Experts of a small language model: 445M tokens, 6797 steps.
Below are experts of layer 5 (counted from 0) of a mixture-of-experts language model. Rows are named router (the router's row for the expert), down (a neuron's output weights, with its number) and show model dimensions 0-63. Each number is 50 + 15 x the weight over its row's rms, rounded and kept within 0 to 99.
After each expert's rows: "raises" lists some tokens whose logits its average output raises strongly, later layers aside. This comes from a sample of Wikipedia text that the model never trained on.

# expert 8
router:56 44 69 30 58 99 57 67 48 47 73 81 23 60 57 61 37 41 38 39 58 65 18 73 65 52 50 72 53 58 48 72 41 87 53 45 31 42 53 49 25 49 48 58 22 41 67 44 66 41 46 54 33 30 65 52 31 68 34 63 53 52 73 75
down0:39 62 07 64 58 57 59 41 52 40 63 65 33 51 43 45 26 46 51 23 70 50 58 42 75 52 45 42 24 49 62 45 58 55 61 44 35 44 46 41 50 48 46 37 46 72 67 24 37 47 47 50 54 45 42 50 67 49 41 30 41 44 72 35
raises: " was", "our", ".", "'"

# expert 29
router:42 57 41 62 30 50 39 43 38 52 26 50 52 52 45 27 48 72 90 45 58 36 57 70 50 25 44 54 66 65 23 58 36 46 47 57 40 41 52 51 44 58 67 16 27 63 65 43 48 23 60 51 24 33 53 75 32 21 44 46 48 55 71 50
down0:35 65 61 44 52 49 26 51 34 72 57 44 60 48 43 47 67 67 44 57 52 74 61 39 62 63 26 44 48 43 37 42 61 24 38 41 51 59 37 53 60 37 48 77 90 66 53 66 40 41 57 45 33 50 34 61 62 29 90 43 68 44 41 57
raises: " (", ",", ".", " in", " and", " of"

# expert 18
router:65 40 58 47 57 51 45 69 34 32 55 46 67 44 38 40 53 65 64 38 62 49 46 43 41 40 55 32 60 49 21 66 43 51 60 50 33 19 54 37 78 78 71 44 57 70 71 72 26 53 57 34 64 40 58 82 38 29 58 44 70 59 51 10
down0:15 48 49 45 40 57 64 62 69 50 55 64 46 83 56 50 76 52 55 69 51 50 57 52 25 46 39 50 36 61 51 42 32 40 76 43 53 18 97 48 52 65 25 49 54 16 70 39 38 56 72 34 51 48 48 33 33 32 58 54 69 54 30 64
raises: " by", " in", " to", " with", " on", " as"

# expert 28
router:44 69 74 57 55 34 69 71 52 44 41 41 49 47 39 68 41 60 34 50 26 66 43 68 35 71 31 39 46 61 51 49 73 44 60 57 27 68 32 37 51 31 24 38 69 46 31 13 55 43 51 55 43 31 55 41 46 66 55 59 59 54 39 82
down0:55 60 22 56 67 56 90 61 51 30 54 62 86 66 36 35 44 65 56 51 70 49 65 33 53 37 65 78 52 72 59 48 36 25 68 29 59 45 64 50 63 43 56 21 42 55 46 75 52 76 12 50 71 65 70 33 58 67 39 34 47 40 54 46
raises: ".", " |", ",", "\"", " and"

# expert 15
router:36 70 52 70 43 63 44 68 71 23 62 50 50 42 41 61 45 19 46 49 33 65 62 50 70 51 40 45 34 28 44 75 65 47 49 34 58 48 36 67 55 60 52 54 54 64 55 30 36 06 24 60 40 46 43 52 48 60 43 67 30 44 37 83
down0:34 70 39 60 43 36 62 49 41 15 54 39 47 47 60 52 73 51 55 54 18 53 38 42 56 65 39 28 44 48 48 41 50 60 57 49 27 65 73 53 64 56 85 62 74 37 36 41 18 45 35 72 57 36 59 95 46 39 24 50 57 49 69 51
raises: "1", "2", "12", "5", "16", "11"

# expert 9
router:60 38 29 43 56 34 60 31 52 25 24 71 65 66 48 44 69 89 30 67 64 27 46 34 39 34 40 46 45 47 50 46 58 66 72 47 46 56 81 67 44 50 68 54 58 46 47 58 61 87 52 62 56 43 43 56 44 67 61 93 46 36 53 40
down0:39 70 63 51 54 59 43 57 49 40 67 51 46 42 65 48 41 25 49 66 41 28 57 60 56 53 30 54 37 40 51 47 39 34 67 71 47 30 42 40 49 37 42 46 46 23 45 57 51 42 63 39 47 69 62 48 67 53 40 71 14 69 46 36
raises: "'", " (", " and"

# expert 4
router:38 50 92 71 50 55 61 44 07 70 48 52 53 32 85 58 44 46 51 71 54 66 65 30 59 68 59 67 36 52 36 46 41 24 34 62 35 55 33 74 35 43 29 74 33 61 35 39 29 59 23 78 51 41 60 40 79 44 26 67 38 37 30 51
down0:64 43 63 51 55 60 51 61 63 76 29 71 83 52 58 52 33 50 51 57 41 59 27 83 42 28 76 70 41 49 50 40 28 61 16 81 33 78 41 53 51 45 65 60 63 76 17 52 61 46 44 63 50 48 31 61 43 28 47 46 37 53 40 50
raises: "\n", "  ", "\n\n"

# expert 13
router:65 39 55 51 52 49 43 43 58 52 40 64 28 51 51 73 63 36 58 29 57 33 74 33 51 49 52 32 38 61 67 48 36 62 78 46 59 33 42 54 41 42 55 56 41 62 85 26 41 47 48 77 79 64 26 47 65 45 73 77 35 24 40 60
down0:32 63 29 27 51 57 44 48 39 27 43 53 37 57 40 45 28 60 54 39 52 64 22 44 24 44 42 59 49 40 30 44 64 44 58 46 60 41 54 59 73 59 70 59 86 57 31 62 47 38 60 48 58 72 36 26 82 39 42 39 56 36 45 45
raises: "our", " was", "com", " is"

# expert 1
router:49 67 72 36 51 42 45 70 67 69 64 50 28 47 46 32 44 30 42 50 54 44 76 79 47 76 48 34 62 54 75 52 29 45 70 45 58 71 22 32 41 41 37 62 58 61 42 56 08 53 28 78 34 54 41 51 62 47 53 44 49 35 64 26
down0:48 38 55 42 83 71 86 84 69 39 35 62 35 62 39 61 30 52 30 48 39 27 47 36 69 51 49 50 68 28 65 65 60 34 60 61 31 54 49 51 43 52 84 45 31 37 46 51 51 54 60 74 48 62 71 63 55 56 63 42 86 71 50 37
raises: "form", "par", "cha", "de", "Se"

# expert 25
router:66 81 57 30 31 46 62 34 30 59 27 68 41 44 56 49 27 41 70 48 52 52 30 56 76 28 52 42 64 74 12 21 53 70 43 34 30 54 41 50 42 53 74 53 29 60 53 30 53 37 44 70 54 37 59 60 38 54 33 67 75 48 49 65
down0:48 61 42 48 58 63 63 29 43 71 33 60 35 58 27 42 44 59 73 60 36 56 40 62 48 60 46 77 43 75 35 52 53 60 50 51 50 51 37 40 69 62 35 13 94 38 68 59 51 44 41 55 30 35 22 61 38 66 68 71 63 31 83 26
raises: " (", " was", " |", " and"

# expert 7
router:48 47 51 93 53 55 55 38 84 79 42 49 47 68 47 76 50 32 28 73 50 63 35 51 55 49 62 40 47 68 39 56 22 29 49 74 37 34 54 39 55 47 19 68 54 48 67 37 44 46 65 66 29 58 62 33 57 42 60 55 25 37 59 43
down0:47 46 40 44 47 51 54 59 57 63 48 58 53 61 67 46 46 43 68 77 54 35 43 43 61 62 48 31 58 47 45 60 13 69 42 48 80 40 33 57 44 58 52 18 38 27 36 65 71 61 67 49 29 63 22 45 21 82 43 31 45 28 39 63
raises: " |", " and", ","

# expert 2
router:41 72 31 45 45 20 52 33 54 65 63 70 56 38 39 27 30 56 86 42 64 37 78 52 60 37 63 72 50 48 29 49 68 50 43 47 65 30 73 47 67 23 55 61 58 58 22 54 35 48 55 48 34 38 29 70 52 46 62 03 39 53 42 35
down0:45 49 18 29 36 54 56 53 47 49 55 70 64 26 53 56 40 41 16 44 42 59 85 42 31 59 34 47 31 37 65 45 65 59 65 45 64 30 31 35 31 55 47 56 82 55 51 83 59 47 11 62 68 50 62 57 61 61 67 37 60 36 46 52
raises: "s", "'", " (", " of", " and", "."

# expert 23
router:60 61 66 46 70 47 67 31 78 50 62 38 40 35 58 50 36 56 46 30 65 66 59 48 52 48 61 55 21 50 61 49 57 43 28 59 25 60 46 13 49 25 50 52 52 51 29 35 43 47 56 56 32 36 56 42 43 68 59 44 83 36 41 53
down0:40 39 57 70 47 54 32 79 42 37 66 25 53 52 33 35 86 39 41 56 76 40 45 48 79 54 50 64 44 32 65 19 26 55 42 43 46 62 80 60 48 46 32 28 50 44 27 71 53 61 36 23 44 35 46 50 51 71 62 25 59 51 60 45
raises: ".", " |", " and", " (", ",", "\n"

# expert 21
router:51 50 21 32 62 48 59 81 45 83 44 58 41 45 34 25 44 27 35 30 44 68 61 67 55 47 37 56 58 46 77 80 61 08 31 54 67 73 43 69 60 47 26 55 55 60 48 21 48 39 60 64 63 33 42 45 88 66 37 47 44 46 65 62
down0:49 33 42 60 49 41 65 69 73 60 26 74 73 45 76 34 51 41 48 57 38 74 34 51 49 25 38 64 82 68 72 42 88 72 50 74 43 57 33 50 63 50 31 31 42 51 44 28 46 29 27 40 34 72 33 62 53 24 44 51 53 76 31 37
raises: "|", "-", "id", "isi"

# expert 24
router:74 63 69 64 35 33 43 54 46 67 44 47 74 57 84 89 16 27 54 54 57 67 50 61 47 54 90 33 43 43 58 47 65 50 60 41 26 37 58 54 46 41 62 51 28 44 50 38 57 36 61 57 43 49 60 53 51 45 41 63 40 59 60 51
down0:65 45 31 37 49 41 47 31 70 39 35 49 70 50 64 72 70 60 45 47 42 49 47 47 43 74 54 55 44 56 37 51 38 54 17 42 52 40 85 74 29 20 57 58 50 49 18 38 63 58 77 57 56 44 57 24 45 74 71 70 52 63 00 38
raises: "\n\n", " The", "\n"

# expert 0
router:56 54 56 29 68 57 36 22 44 48 54 54 41 26 44 27 27 38 60 47 72 47 54 54 64 67 27 51 33 45 33 49 66 80 51 50 41 45 35 56 67 30 67 71 52 30 66 63 39 48 49 65 53 45 49 43 65 48 77 32 41 68 68 54
down0:29 25 25 33 49 46 41 45 50 67 30 78 42 71 40 49 59 59 39 72 58 50 47 81 78 53 51 58 72 19 67 57 61 47 72 17 52 46 31 38 26 22 59 44 61 40 64 31 65 39 48 54 18 91 45 72 51 41 63 38 67 47 53 60
raises: "=", "\n\n", "\n", "V"